Below are experts of layer 10 (counted from 0) of a mixture-of-experts language model. Rows are named router (the router's row for the expert), gate (a neuron's input weights, with its number), up (a neuron's input weights, with its number), down (a neuron's output weights, with its number) and show model dimensions 240-279. Each number is 128 + 32 x the weight over its row's rms, rounded and kept within 0 to 255.
Before each expert's rows: "gets" lists some tokens that make up at least twice as much of what it gets as of all text; "raises" lists some tokens whose logits its average output raises strongly, later layers aside. This comes from a sample of Wikipedia text that the model never trained on. Tokens count by the router's weight.

# expert 5
gets: "2", "1", "| ", "-", "3", "f"
raises: "008", "009", "010", "nd", "007", "004"
router [113 120 133 114  70 128 115  77 153  95 142 158  87 151 121 131 127  94 142 117  97 105 166  96  93 100 137 160 109 160 160 121 126 139 143 199 155 136 125 101]
gate0 [124 168 200  85 119 143 154 128 131  90 120 114 106 177  54 174 132 109 107 134 177 132 132 124 100 145 180 114 141 194 168  84 107 127 177 121 147 112 150 156]
up0 [121 127  99  65 143 145 155 133 115 225 122  92 114 218 159  82 142  49 166 107 126 106 121 137 144 119 179  81 105 132 139 140  89 173  78 114 127 123  90 139]
down0 [121 122 104 190 106 111 168 116 158 143 145 147 117 113 134 161  58 110 106 113 143 105 150 165 166 155  65 113 195 167 151 140 125 136 115 117 118 108 136  79]
gate1 [120 130 109 215 137  83 104 107 106 183  88  99 117 158 126 100 154 147 120 159 101 116 145 157  89 106 122 135 119 148 136 158 113 118 152 130 161 139  91 149]
up1 [151 133 193 185  69 169 111 130 137 154 119 165 144  86 149  94  94 133 228 107 128 184 193 152 135 106  63 139 161  91  96 171 156 180 105 143 140 150 109 109]
down1 [107 126 140  98 139  73 141  58 241 170 134 105  88  84 148 137 150 116 196 112 154 102 128 105 143 123 110 136 134 117 104 145 102 109  99 126 152 111 107 175]
gate2 [172 140 127 114 114  99  65  80 190 120 119 110  98 150 153 121 146  99 153  83 121 121 163 133  75 145 158 184 172 141 119  97  78 105 154 156 126 113 145 165]
up2 [143 139 103 101  92 137  97 150 158 146 112 170  78 122 129 111 149 153 119 113 123 115 112  81  52 149 117 115 148 116 128 118  81 166 157 182  91 142 124 194]
down2 [176 147 139  84 121  99 128 147 108 119  87 124 167 167 156  59 230 204 108 139 129 133 140 165 159 132 217 129 139 127  65 140 136 105 188 132 123 119 145 148]
gate3 [128 212 179 157 136 144 189 121 133  98 181 102 118 122 149 143 129 125 178 130 113 150 102  68 138 122 174  99 139 138  92 123 169 120  56 132 172 143 150  84]
up3 [130  85  96 136 127 140 163 137 143 190  43 163 165 150  86  94 129 119 104 162 100 147 149 137 109 131  82 194  82 124  86 163  94 171 168 135 136 111 141 144]
down3 [136  90 107 167 135 134 118 103 170 125 137 112 153 144 135 132 167 112 154 116 154 125  93 133  99 146 104 184 144 170 113 121 102 186 105 171  47 131 117  90]
gate4 [105 115 110 127 146 176 193 106 107  53  93  83 135 131 133  95 138 139 126  67 144 118 111 168 139  75 159 143 184 156  94 149 148  99 149  66 113 111 129  97]
up4 [122 109 116 138 180 151 192 140 100  99  98 154  74 133  63 149 124 162  88  86 240 120 160 146 181 111 128 128 123 108 114 175 145 142 104 130 109 132 164 113]
down4 [183 182  62  87 194 129 182 115  95  80 101 137 110 114 173 110 146  93 132 108 183 109  61 115 113  96  87 174 158 133 119 143  90 100 123 107 127  95 142 115]
gate5 [124 141 136 147 103 161 153 175 128 149 151 158 121 117 180  95 101  97 119 104  90 127  50  71  70 147 121 127 123 105 103 134  87 172 132 135 161 134 125 155]
up5 [138 138  93  95  98  79 152 157 141 145 108 144 171 114 120 103  61 120 123 114 141 156 112 144 131 132 107 111 168  90 108 136 120 120 109 123 129 134  86 160]
down5 [108  95 133 150 107  91 167  90 144 109 193 116 186 106  66 135 137 128  84 101 160  93 157 122 132 136 150 128 119 123 120 116  70 146 118 110  99 101 127 114]
gate6 [125 133 140 136 146 143 103 196 113  62 137 123 170 125 134 140 118  86 139 111 108 108 103 112 117  70 129 195 129 205  93  99 141 104 183 155  92  89 133 143]
up6 [113 111 113 148 144 128 115 170 177 116 137  91  99 140 122 129  99 155 123 124 120  76 158  60 135 103  87 155  48 163 155 136  99 105 110 121 183 126 170  69]
down6 [ 87 133 105 178 127  53 125 154 159 161 101 117 177 121 167 150 112 183 161 101 154 126 136 135 157 197  98 116 118  96 145 145 157 158 132 214 164 109 119 116]
gate7 [184 105 103 120 110 159  92 139 119 119 135 121 149 129 144  90 191  94  78 120 129  94 120 124 128  76 132 124 222 144 166  98  94 174   9 110 143 110 142 150]
up7 [144 137 152  99 150  70 117 104 129 108 142 102 171 142 130 108 136 120  67  77 150 114 122 129 113  84 166 117 179 141 181 119 128 196  56  91 153 109 114 138]
down7 [ 89 161  96 123 155 116 143 126 137 152 149 127 109  94 135  97 110 133 117 114  59  86 127 123 122  98 139 146 164 154 205  87 109 157  67 158 184 135 127 180]
gate8 [149 183 103 110 140 184 104 163 103 138 109 187  92 164 119  57  97 122  95 147  63 140 140 100 146 141 132 110 134 142  81 134 195 169 145  73 153 196  96 146]
up8 [169 148 100 136 144 152 115 166 130 133 151 130 102  88 115  99 159 111 101 122  67 152 124 123 143 126 172 130 122 104 100 146 194 119 159 139  84 172 148 114]
down8 [161 201 144 137 160 136  80  76  91 169  86 135 151 183 184 165  89 149 180 135 183 109  99  50 157 128  87 127 144 130 122 186 112  94 177 118 135  97 172 117]
gate9 [172 137 116 107 142 184 128 146 167 151 132 115 147 113  78 124 149 110 115 165 124 108 185  88 167  89 126 144 167 174 132 120  99 155 142 168 158  71  93 163]
up9 [167 154 134 168 139 136 141 121 145 133 116 132 103 168 115 142  62 133 102 110 157 158  95 143 129 106 143 122 103  90 152 199 149  43 138 110 126 147 153  80]
down9 [190 108 158 115 157 157 156 159 135 139 114 153 166 119 106 117 159 154 157  95  96 149 100 107 115  81 108 157 173 131  85  64 163 121  73 129 122  81 125 144]
gate10 [110 101 108 116  96 118 158  82 131  91  89 108 138 123 100  98 118 164  67 141  74 124 139 129 117  91 106 134 127  99 132 214 175 117 136 141 101  73 103 142]
up10 [ 83 131 114 106 125 118 121  80 188 135 131 118 123 142 145  72 108 143 113 173  57 134  66 163  94  54 111 112 137  54 122 161 120 144 139 178 125  83 110 136]
down10 [109 155 179 136 148 133 149  77  91 139 121 131 172  67 106  95 131 109 157 164 117 175 106 167 105 147 163 158 120 124 157 146 157  61 172 130  67 129 121 102]
gate11 [ 99 102 108 139 141  81  65  79 115 135 133 154 138  99 158 130  84  96  56  57 115 118 120 103 163 156 175 136 171  73 149 166 115 136  71 136 183 141 170 173]
up11 [ 95 131 131 138 114 127 132 118 115 124 175 154  67 162 139 146  91  85 123 117 100  99  79 119  34 137 135  92 134  99 172 176 119  97  82 105 135  87 130 128]
down11 [117  97  89 170 120  77 114  74 169 106 133 123 100 147  64 149 136 134 131 144 151 150 100 107  93  76 159 105 125 115 131 135 108 125  99  60 121  54 117  83]
gate12 [144 160  95 176  62 170 131 172 108 115  86 120 132  83  98 157  86 130 107 108 107 157 122 121 110 163 101 133  76 114 163 117  80 118 160 121 112 125  71 114]
up12 [148 156  86 119 143 188 104  94  79 131 161 151 186  94 145 138  90  76 153  78 140  91 151  89 106 162 135 151 198  54 176 128  96 123 130 148 134 118 121 126]
down12 [ 93 164 102 101 127 150 123  47  64 189 147 160 169  94 177 125 100 159 131 137 150  99 106 139 154  54 133 103 157 173 154  86  96 119 111  78 106 156 171  60]
gate13 [154 119 146 108 103 169 175 102 114 109 143 158  60 132 160 142  95  77 159  84 160 180 146 123  59  97 102 132  86 126 127  85 113 120 148 172 110 129 117  98]
up13 [125  95 157 101 131 125  96 122 150 127  88  71 113  96 139 119 127 201 140 207 150 114 115 172  70 172 126 100 109  94 114 136 124 106  99  77 113 172 158 139]
down13 [137  72  78 164 162 158 126  76 109 127 133 102 131  81 122  91 124 118 213 126 184 135  83 104 127 125 130 148 103 116 212 160  94  85 160  98  93 131 101 117]
gate14 [ 76 108 105 108 162 150 135  77 148 141 121 166 168 144 125 138 163 158 149  80  99 112 139 226 150 167 168 175  49 142 163 157 202 133 135 104 176 125 160 106]
up14 [117 171  95 132 114 100 174 128 124 184  94  96 116 162 165 134 156 131 167 134  92  79 150 137 161 156 113  95 136 133 210  99  96 172 109 117 166  70  95 120]
down14 [149 161  61  97 131  94 114 153 117 112 172 137 126 161 125 147 119  83 123 139 119 120 163  96 160 178 146 189  75 102 148 162 144 110 111 123 102 125 166 101]
gate15 [122 141 139 101 110 140 157 129  85 174 131 141 115 106  98 139  77 105 167 103  99 136 153 133  94 118 116 163 117  87 169 205 109 200 146 143  58 143 143 186]
up15 [169 138 139 117 147 133 109 165 157 129 114 148 179  97 130 100  74 182  80 121 152 165 116 103  79 106  44 114 132   6  81 116 147 140 106 171  81  88 193 125]
down15 [186 114  98 143 177  62 132 113 207 106  83  87 130  63 114  80 122 138 133  72 154 106 140 111 113  66  94 161 134 107 126  96  85 107 146 148 128 113 144 151]
gate16 [ 84 109 135 104  84 163 112 134 125 110 111 160 118 123 161  85 141 155 125 131  92 137 153  79 112 111 166 136 154 181 139 118  93 152 111 110 122 105 113 151]
up16 [111 151 139 122 179 101 142 189 174 151 150  79 134 152  91 115  86  97  90 113 171  96 156 121 111 199 151 109 130  79 110 151 124 137 114 111 100 157 141 108]
down16 [131 108 169  65 108 119  87 157 125 153 131 138 116 145 131 165 130 130 233  85 103 126 153 191 132 115 119 102  83 170  22 181  88 144 143 143  72 202 111 113]
gate17 [172 125 142  83 217 179  76  93  77 172 122 119 130 169 132 174 105  57 124 117 127 101 110  84 138 135 117 123 174 165  96 152 166 176 193 114  67 113 121 122]
up17 [130 153 125  77 140 128 137 129 116 155 100 182 174  77 119  90  98 100 118 100 144 130 103 147 158 165  93 174 118 101 137 155 174 143 121 137 121 113 112 127]
down17 [174 155 121 141 115 132 146 130 113 164 126 178 128 184 111  94 130 112  66 110  95 136  97 148 125 111 151 167  81 180 142 100  97 103 120 177 105 120 101  64]

# expert 13
gets: ".", "\n\n", ").", "s.", " The", "\"."
raises: "\n\n", " The", " However,", " They", " However", " On the"
router [128 154 147 134 125 157 144 108 147 107 126 133  92 116 155 108 143 136 167 142 160 144  76 125 124 132  80  51 159  74 230 132 171  91  50  91 127 111 166 133]
gate0 [123 147 114 147 170 142  69  66 106  92 140  91 105 149  93  90 115 166 137 142 124 120 104  73 135 135 104 141 130 145 113  69 100 119  68 126 114 114 175 128]
up0 [ 87 190  84 176 131 145 121 167 212 191 131 144  92  85 161 112  67 105 140 138 120  85 123 153 142 111 120 103  98 152 140 147 155 107 150 142 149 139 134 141]
down0 [181 155  71 110 180  63 183 126 137 127  99 116 121  88 172 123 151 149 160 102  79 113 170 146 144 166 205 115 109 110 139 122  66 173 164 149 150 128 187 113]
gate1 [ 86  67  77 118 109 111 124  85 149 158 161  92 100 176 135 145 127 119  87 161 140 179 123 119  87  81  93 144 155  93 100 157 163 116 144 129  97 111 105 129]
up1 [ 67 102 109 116 112 129 109  52 175 153 110  97  95 142 136 142 157 138  75 164 124 170  71  74 138 121  84 164 166  83 152  97 158 121 178 119  92 146 101 103]
down1 [136 129 165  69  55  99 113 126  93 103 159  72  88  85 120 141 116 100 151 128 117 117  93 177 137 173 153  61 102 139 202  92 131  92 102 119 158 162  92  97]
gate2 [169  89 158 150  75 102 143 146 118 165 110 131  83  96  63 182 138 147  97 129  79 130 148 126  90 171 200 144 192 115 131 120 139 117 125  84 126 103  96 139]
up2 [ 99 126 132 122 113 118 213 118 104 192  88  83  96 102  70 178 177  96 115 128  87 149  45 108  92 163 105 123  79  86 163 133 137 132 189  58 141 105 112 123]
down2 [139 100 159 145 176 141 105 112 138 108 156 112  93 118  93  95  92 140 140 194 127 140 193 134 153 145 157 129 193 126 148 147 135 112 101 140 148  70 132 124]
gate3 [124 123 143  77  73 127 152 134 147 163 114 159 153 122 101 169 132  47 143 107 103 165 100 162  99 121 112  83 180 154 157 212  95 155 123  99 175 104  97  89]
up3 [131 123 143  92 227 100 145 165 139  97  96 108 151 106 110 172 175 142 138 213 128 117  86 123 143 101 103 113 150  96  66  61 101 139 136 125  84  71 162 128]
down3 [122  81 149 152 149  89 181  95 112 152 122 125 114 155 103 180 111 141 125 123 152  94 128 143 124 126 147 161 155 134 129 139 166  54 108 133 141 124 152  73]
gate4 [ 66 160 120  93 117 120 103  71 180 104 128 158  97 131 166 156 134 166  90 153 122 175 137 115 155 135 107 130  85 194  80 157 102 135 122 142 137 216 149 130]
up4 [152 125 144 118 108 141 115 162 163 113 199 131 143 201 124  79  89 107 151 149 114  75 153 110 153 102 124 130 190  66 154 114 119 120 163  83 162  32  75  87]
down4 [150 114 121  77  86 195 187 130 116  79 197 123 105  64 180 139 221 129  93 123  89  98  91 134 146 109  68 110 133 125 134  58 152 126 155 121  77 136 132 133]
gate5 [143 149 166 163 151 142 150 161 118 116 126 156 143  90 131 136  92 182 164 145 144 161 114 153 135 166 145  88 138 141 162  93 120  95 116 126 134 122  79 161]
up5 [169  89 186 124 106 122 154 175  83  71 108 146 114 101 116 214 124 161 138 120  99 150 129 134 100 143 147 110  98 178 133  77  96 114 185  98 119 113 149 108]
down5 [105 147 112 106 121 101 125 174  84  97  74  84 127 166 217 133  91 147 121 100 103 172  81  86  84 102  95 111 134  79 198 108 127  96 124  72 138 151  90  49]
gate6 [160  89 129 123 122 121 135  60 142 135 106 150 125  98  85  72 148 143 126 134 114  98 148 118 104 141 127  18  87 178 118 141 139 132  77  88  92 172 140 170]
up6 [ 82 138 181 149 126 158 143 119 134 101 142 125 130 187 170 136 123 131 153 130 108 149 108 133 164  84 115 150  93 141 113 128 128 133 128 141 152 119  94 102]
down6 [153 109 177 118 107 143  89 117 147 138 131 162 139 106 112 126 179 139  88 117 125  70 137 115 169  52 124 156  80  86 175 145 136 153 185 126 117 141 175 208]
gate7 [177 111 126 131 136 149 139 126  97 105 148 138  92 149 131 153 168 152 117 142 162  64 136  90 159  71 144 118 124 179 107 103  39 103 143 140 112 144 162  94]
up7 [ 87 115  96 159 165 156 103 143 185 154 143 158 184 112 127  95  93 119 158 106 142 149 154 136  95 116 113 127 132 126 179 182 148 146  94 111 166 172 121 176]
down7 [154  73 152  77 102  97 115 125 103 130 115  58 148 109 122 107 151  96  84 107 122 136 101 118 183 134 106 189 137 187  96  96  79  50 148 222 125 117 157 139]
gate8 [160 111 142 141 145 113 135 133 174  82 127 106  67 180 114 119 129 166 133 107 133 149  98 179  97 179 102  67 135  80 120 118 149 141  98 131 110 104 121 129]
up8 [103  96 163  79 161 150 133 193 123 130 103 118 150 110 156 111 126 150  79 100 129 169 126 171  48 178 117 138 180 134 111 105 131  92 138 106 124  73 113 103]
down8 [183 183 119 118  88  83 210 130 128 105 155 127 105 110 129 136 157   6 122 136 103  72  79 127 158 106 100  58 118  87 166 141 194 108  78  81  97 178  87 151]
gate9 [122 134 111  74 127  47  96  79 106 154 137 153 145  96 150 128 129 143 109 170 110 167  92 168  60 219 144 145 124 152  94  52 136 105  96 153 146 111 127 133]
up9 [ 84  98 131 179 103 161 160 161 140 117  81 128 181 128 127 116  88 127 155  78 116 114 159 117 150  75 111 152 139  86 151 138 184 167 137 128  76 155 148 140]
down9 [116 129 195 170 157 152 115 149 116 114 124 149 110 137 133 109 108 130 149 138 134 111  76 125 141  83 114 149  41 129 116 167  74 138 122 159 139 118 132 122]
gate10 [121  75  92 116 129 182 119  98 128 122 127 141 137 169  85 117  65 110 134 109 107 103 131 129 179  84  93 154 132 109  65 123 145 126 190 130 127 138 130  98]
up10 [143 167 188 175 128  73 148 168 121 139 143 126 109 130 209  89 176 142 147 161 106 151 135 141 149 162 176 111 115 119 129  99  63 144 101 139 122 149 113 168]
down10 [ 95 128 185 137  93 105 142 206 105 127 104 145 116 138 102 142 138 143 104  64 131 153 162  96 133 181  99 162 163 125 148 102  92 159  99 156 100 128 116 102]
gate11 [ 76  86 168  80 148 173 123  56 177 109 163 198 127 138 159 123  99 147 135  86  62 114 165 143  76  36  99  68 144  80 104 108 104 155 119 165 151 114 136 107]
up11 [114 172 128 187  76  99  83 124 129 166 150 140  70 102 121 190 132 137 154 115 109 121 105 155 130 115 184 136 160 159  83 149 127  90  82 167 151 145 119 169]
down11 [117 162  63  97  92 116 131 139 131 137 101 141 103  98 136 145 114 130 141 135 118 152  65 150 120 113 146 129 123 126 169 143 138 184  95  65 108 188  88 126]
gate12 [152 147  88 125 115 109 169 107 111 118 131 121 174  93 132 126  83  68  72 158 153  91 138 118 132 140 123 167 168 173 185 150  83 120 135 169  96  63 167 135]
up12 [102 111 152 116 142  85  90 125 161 117 149  63 120 158 126 106 149 167 141 107 129  98 152 142 121 118 138  80 129  98  74 106 157 152  61  99 122 146  90 105]
down12 [150 167 123 140 169 157 162  79  94 111  87 113 119 125 146 109 128 119  98 106 116  68 211 103 169 142 181  91 128  96 135 107 117  99  97 128 129 133 128  62]
gate13 [127 116 180 105  83 126 140 105 142 188 137 167 112 174  93 107  99 117 104  79 149 100 121  77 139 148 125  97 113  99 185 101  66 177 109 155 109 117 116 100]
up13 [ 93 161 142 178  84 149 124  91 112  81  88  73 121 103 172 126 130 116 116 116 106 131 111 150 109 131 195  69  50 149 145 126 123  97  89 134 141 147 121 134]
down13 [131 103 105 177 162  95 124 156 112 128 124 130 142  82 152 141 149 100  79 115 149 148 138 155  97 128 151  77 105 135 149 127 160 109 173  63 131 128 117 125]
gate14 [169 105 138 127 112 142 163  86 152  80 155 122 158 126 149 128 121 106 123 176 145 180 121 189  80 161  54 108 158 147 109 138 106 127 146 109 109 150  89 200]
up14 [126 118 136 156 125 162 145 158 165 135 181 142 144 185 154 129 143  70 141  97 180 123 116 204  83 113 112  58 106 105  65  84  82  72 184 124 168  84 113 136]
down14 [169 148 163  99  92 114 150 105 133 158 100 106  96  74 170 113  80  83 106 120  98  62  90  91 166  98 120 124 159 127 162  99 130 151 115 143 100 186 127 156]
gate15 [143 148 185 136  74 163  92 151 120 147 159 185 128 157 156 152 129 122  50 148 143 145 145 139 109 107  80  64 130 117 142  88 121 184 150 134 106  93 111 117]
up15 [115  98 110 170 123  96 173 183  37 151 158 119 114 121 134 167 145 134 141 156 106 143 115 165  94 124 157 115  78 105 127 178 104 109 116 190  72 118 157 130]
down15 [ 50  95 142 113 154 154 150 172  91 136  91 112 176 140  73 102 155 111 143 132 131  88  79 148 175 209  94 100 166 148 247 142 101 167 109 161 147 128  90 129]
gate16 [130  80 148  97 174 132  91 131 154  64 154  61 106 151 117 148 110  93 116 118 170 175 142 147 102  87 127 149 109 144  87 132 131  83 147 114 146  81 185 173]
up16 [154  96 145  96 107 124 120 125 141 124  92 113 104 164 137 148  99 137 104  86 158 168 160 165  93  93 123 129  98 155 136 123 156  81 144  92 161 126 151 160]
down16 [192 122  81 127  66 134 137 148 121 116 120 159 124 125  61 124 121 135 125 148  60 161  89 151 138 164  76 105 165 172 137 107 121 157 179 133 120 129 137 174]
gate17 [ 83  98 142 130 122 170 142 131  97  83 132 183 106 104 155 139  82 170 144  88 132 125 159 119 146 186 123 139 115 114 159  82 108 110 166  96 112 165 131 131]
up17 [150  84  69 188 141 104 152 114 121  98 159 200 114  93 126  90 134 149 124 100 146 154 132 183 115 108 126 118 103 120 117 161 104 152  94 153 136 169 179  82]
down17 [120 109 108 139 138 125 204 131 110  95  97 161 155 149 118 128  83 125 122 173  76 100 145 152 158 172 183  61  85 106  96 140 127 100 134 104  71 130 148 134]

# expert 12
gets: "1", "2", ", ", "- ", " in ", "10"
raises: "983", "997", "995", "991", "987", "999"
router [103 135 138  66 142 135 102  87 116  87 123 177 149 163 141 124 168 152 144  59 135  99 160  90 175  85 171 162 100  85 135 190 180 121 118  93 117 135 137 162]
gate0 [141 135 164 142 113 127 180 117 116 163 181 119 101 139 182 102 137 119  51 123 149 147  92 107 129  77 127 124 117 164 166 105 122 119 125  75 180 122 127  85]
up0 [ 63 145 122  99 103 173 119 125 156 161 107 141  82 150  71 150 112  90 169 170 142 148 152 145 147 155 110 136 129 133 146 103 134 100 163  93 114 102 136 180]
down0 [142 135 149 168 183 152  79 141 158 103  90 102  97  84 155 141 135 128  70 142 209 140 114 159 119  92  98  87 132 181 130 164 178 113  88 135 146  76 125 120]
gate1 [129 140  86 104 137 118 120 169 146 134 163 110 153 124 174 145 126 119 145 143 164  95 141 114 150 129 139 110 178 116 113 113 103 123 106 106 139 109 148 142]
up1 [121 141  56 126 124 104 140 119  79 151 184 169 107 153  60 121  98 137 125 140  95  88  86  96 120 164 144 183 151 163 170  79 116 136 124 105 146 131 135  96]
down1 [139  71 128 123 149 133 127 146 109 189  80 147 146 152 150 107 160 128  81 124 103 193 136 154 105 145 164 117 108 123 141 104  94 133 192 122 137 205 155 105]
gate2 [152 112 107 130  92 135 120 110 177  66  91  95  78 125  88  91 107 127  94 106 113 139 138 104 127 116 129 202 148 166 114 179 103  85 198 121 106 120 124 109]
up2 [135 132 183 153 111 150  82 151 138 196  67 119 133 172 149 103 110  79 148 120 154 137 170 142 109 159 111 172 105 184 149 103 148 179 177  79 158 134 144 122]
down2 [162 158  92 151 110 118  82 122 194 168 153 125 122 105 129 135 106 128 113  45 196 134 188  57  92 143 162  99 156 184  79 113 122 106 124 130 135 156 167  99]
gate3 [144 157 128  94 146 128 110 146 121 126  87 136 130 133 111 170 193  99 168 160 131 154 127 165 109 107  92 156  96 102 138 157 118 166 127 104 158 123 124 170]
up3 [118 128 145 162  43 149  71 143 167 175  94  99  74 108 147  87  91 157 100 171  53 106 172 127 130 138 146 108 114 121 154  78 200 129 148 127  87 137 108  66]
down3 [111  81 165 117 127 144 129 135 134 141  78 188  69  91  83 113 121 159 115 131 140 177 140 187 129  79 173  91 119  69 191 153 120 133 121 151  78 115 121 150]
gate4 [143 107 104 121 110  86 117 122 165  81 103  82 121  94  87 115 121 142 104 103 144 145 124 118 137 127 115 163 133 118 112 104 149 120 147  87 194 133 129 101]
up4 [100 130 178 111 145  87  90 119 162 200 122 115 125 120  92 163 155 116 141  63 130 131 126  81 134  79 128  95  75 107 141 151 125 143  98 146  40 116 125 100]
down4 [121 148 161 144 167 103 151 113 100 206 144 112 157 137 118 105 100 163 111  92 108 162 124 157  95 103 142 109 198  64 144 129 147 176 116 129 197 159 141 130]
gate5 [119 134 129 118  99 139 133 119 108  95 167 162 115 144 176 115 148 123 175 132 112 107 125  99 103  86 157 162  90 148 139 135 182 199 132 111  82 142  93 176]
up5 [111 115 135 135 155  93 122 159  87 161  70 103  97  84 115  91 150 208  93  95 133 144 173 148 148 141 140 109 126 116 139 128  88  97 108 174 161 135 200  80]
down5 [ 84 117 148 136  92 107 117  99 166  86 141 194 161 133 127 149 143 157  94 128 104  97 133 160 160  89 112 114 101 146  70 171 152 138 110 139 127 152 125 121]
gate6 [160 143  65 123 102 101 102 124 135 124 120 169 126 129  82 107 152  80 155 128 117 149 130 182 197 107 128 165 151 113 156 166  91 135 216 141 140  90 129  72]
up6 [120 194 126 150 118 108 135 147  99 127 125 144 155 122 119 124 122 181 175 132  50 148 104 108 125 114 121 146 130 142  73 133 134 179  86 160 184  94 131 152]
down6 [117 117 137 138 119 129 100 134 163 114 104 159 199  99 101 130 129  89 183 100 144 102 102 145  79 153  85 137  93  86 109  95 174 140 129 141 167  86 112 101]
gate7 [173 109  71 177  95  87  74  85 105 119 100 104 115 127  75  49  86 113 130 112 165 164 184 147 136 121 137 111 158 145 103 163  79 171 191  86 100 147 119 160]
up7 [115  87 131  92 203 104  90 164 103 116  82  94 118 132 118  96  94 130 137 130 156 103 121 153  82 168 131 112 146 107 123 114  48 109 185  98  84 128 116 126]
down7 [ 77 112 131 168 160  71  70 154 111  62 148 124 130 104 119  73 146  64  72  95  83 115 127 134 119 140 145 118 152 148  75 151 102 112 137 105 137 119 117  99]
gate8 [ 91  99 119 138 103 133 133  92 110 102 154 149 128 182  94 149 164 117 129 148 170 154 161 130 109 171 144 127 159 140 173  64 193 158 172  84 114 159 147 119]
up8 [134 153 174 170  66 133 173 127 168 119 110  90 130  78  97  79 137 107 189  82 139 175 149  73 143 136 108 133 165 145 175 139 107 143 191 101 152 118  96 134]
down8 [178 182 138  92 109 115 120  74 158  96 145 156 135  74  87  39 158 144  85 168 105 126 118 166 114 155  82 123 108 153 144 161  79 104 147  85 116  92 130 143]
gate9 [104  92 144 122 148 101 140 121 122 190 140 103  99 143  74 186 183 149 115  71 162  67 137 161 125 158  86 131  97 108 151 149  96 145 177 103 107 164 140 136]
up9 [122 117 120 110 102 130 143 104  64  33  67 128 155  77 149 120 115 150 132 145 133 197 139 149  92 136 137 161 126  92  79 148 151  87 108 122 163  77 176 119]
down9 [114 137 106 106 159  94 146  89  94 106 154 107 183 135  95 125 151 139 153 118 121 135 113 134  82  71 158 117  39  66 127 123 118 125  81  99 112 117 164 128]
gate10 [133 136 136  98 148 129 103  79 155 127 104 136 148 150 182 166 122  88 139 127 118 128 121 103  99  53 134 118 138 135 119 114 119 134 131 123 145 146 115 131]
up10 [137 151 149  88  93 130  87 118 133 137 117  95 137 104 129 161  86  98 105 121  68  80 126 100 147 143 133  75 101 170 105 100 109 110  62 107 177 128 108  68]
down10 [116  98 100 108 151  68 117 162 153 103 107 119  96 129 170 146 192 174 154 153  97  92 135 121 141 109 162 128 156 116  89 159 162 118 170 105  91 119  77 148]
gate11 [154  89 121  82 111 107 167 146 112 184 127 112 112 116  99 116 166  88 139 102 237 174 166  72 100 133 140 128 147 146 118 128 120 132  62 124  77 112 119 148]
up11 [143 162 179 142 151 168  94  69  88 158  90 181 145 121 137 127  92 103  87 176 129 158 150 140 102 163 126 121 104 145 151 146 111  57 166 105 174  68 179 120]
down11 [ 66 129 166 157  97 183 115 135  92 149 124  98 153 105 102  93 115 132 167 135 150 114 152 142  78 183 146 150 130  80 133 125 125 112 192 127 141 122 124 113]
gate12 [ 60 162 116  90 115  93  91 120 104 137 102  88 138 158 117 139 117 118 133 106 135 110 170 145  87 118 144 194  99  99 151 132 163 113  58 107  45 111 112 138]
up12 [ 97  64 148 128 135  73 140  94 127 182  95 144 122  94 135 167 114  92 123 136 108 169 160 158 149 115 124 147 121 127 141 157 140  91  92 139  97 141 111 139]
down12 [ 54  84 125 152 102  88 120 137 179  33 112 106  97 102 142 114 123 165 170 111 123 137 166 140 185 148  93 133 118  85 149  84 123  98 142  64 154 207  97 134]
gate13 [ 99 135 107 168 105 159 152  68 117 175 154 133 139  38  86  70  91  81 148 105  97 210  62 155 155 167 118 190 189  83 106 145  72 111 162  84 147 153  94 111]
up13 [145 147 156 115 146 168 142 174 139 148 153 108 128 185 158 148 116 147 138 159 152 146 214 188 149 120 165 101  95 152  99 117 140  79 136 113 127 114 152 157]
down13 [129 160 192  88 117 119 140 156 154 140  70 155 120  64 136 156 149 115 138 133 112 178 131 175 123 200 133 140 140  64  94 101 146 124  66  67 181  82 160 133]
gate14 [139 124 153 142  89 166 159 147 148 121 147 102 130  91  98 189 128 101  84 128 152  65  93 131 136 103 146 129 174 147 149 108 127 176  99 239  94 109 146 118]
up14 [105  82 151 143 147 123 120 122 152  94 168 128 115  91 179 114 160  89 166 169 102  88 144 158 152 196 165 174  97  70 121 155 145 108 104 168 163 106 130 129]
down14 [143 115  98 185  94 110 115  98 132 154 121 171  95 145 190 131 129 137 139 121 129 144 122 168  58 137 212 104  99 211 173 147 162 140  73 173 120 154 139 109]
gate15 [134 119 102 158 143 132  67 151 170 116  84 124 117 150 149 169 109 141  73 123 122 151 165 147  92 105 157 142 124 127 128 122 156 204 119 144 127 104 157  95]
up15 [151 100 138 134  94 137 141  91 166 125 135 136 186  85 158 161 165 124 110 183 185 108 118 137 137 126 115 108 107 144 171 132  88 138 145  99 107 116  87  94]
down15 [159  99  88 182  83 127 192 129 172 117  85 165 113 169 131 165 175 206  99 196 127 141 141 117 117 155 137 114 185  74 159 126 132  97 108 111  75 117 111  69]
gate16 [ 82  82 102  83  28 110 189 141 155 123  91 191 148 155 145 145 149 156  69 149 137 172 153 119  87 138 105 164 116 170 149 139 155 150  93 116 139 132  91  95]
up16 [132 167 121 121 143  89  78 125  84 117 122  81  74  80 145 142 149 161 109  77 160 137 136 163 162 133 134 174 138  94 164 164 123  97 143 138  96 134 145 142]
down16 [147 122 155  76 194 105 108 132 128 110 124 118 137 199 181 160 117  85 156 115 126 132  82 142  97 142 121  81 171  83 157 188 150 188 203 140  95 135 118 165]
gate17 [ 98 129 114  91  99 103 129 120  93 112 124 133 119 139 107 164 191  96 134  50 101 118 183 136 124  91 150 116 196 155  35 123 133 138 136 168 109 143 176 151]
up17 [ 74 129 127 171  85 112 143 157  67 118 128 148 144 106  95 129 108  99 125 101 108 107  57 139 122 130 109 128 122 197 137 138 144  76 158 118  65 111  53 165]
down17 [148 165  95 178 126 129 131  91 144  89  92 156 135 114  54 124 133 162  99 210 108 132 103 163 159 138 120 109 114 131 171 108 108 114 132 172 107 134 151 136]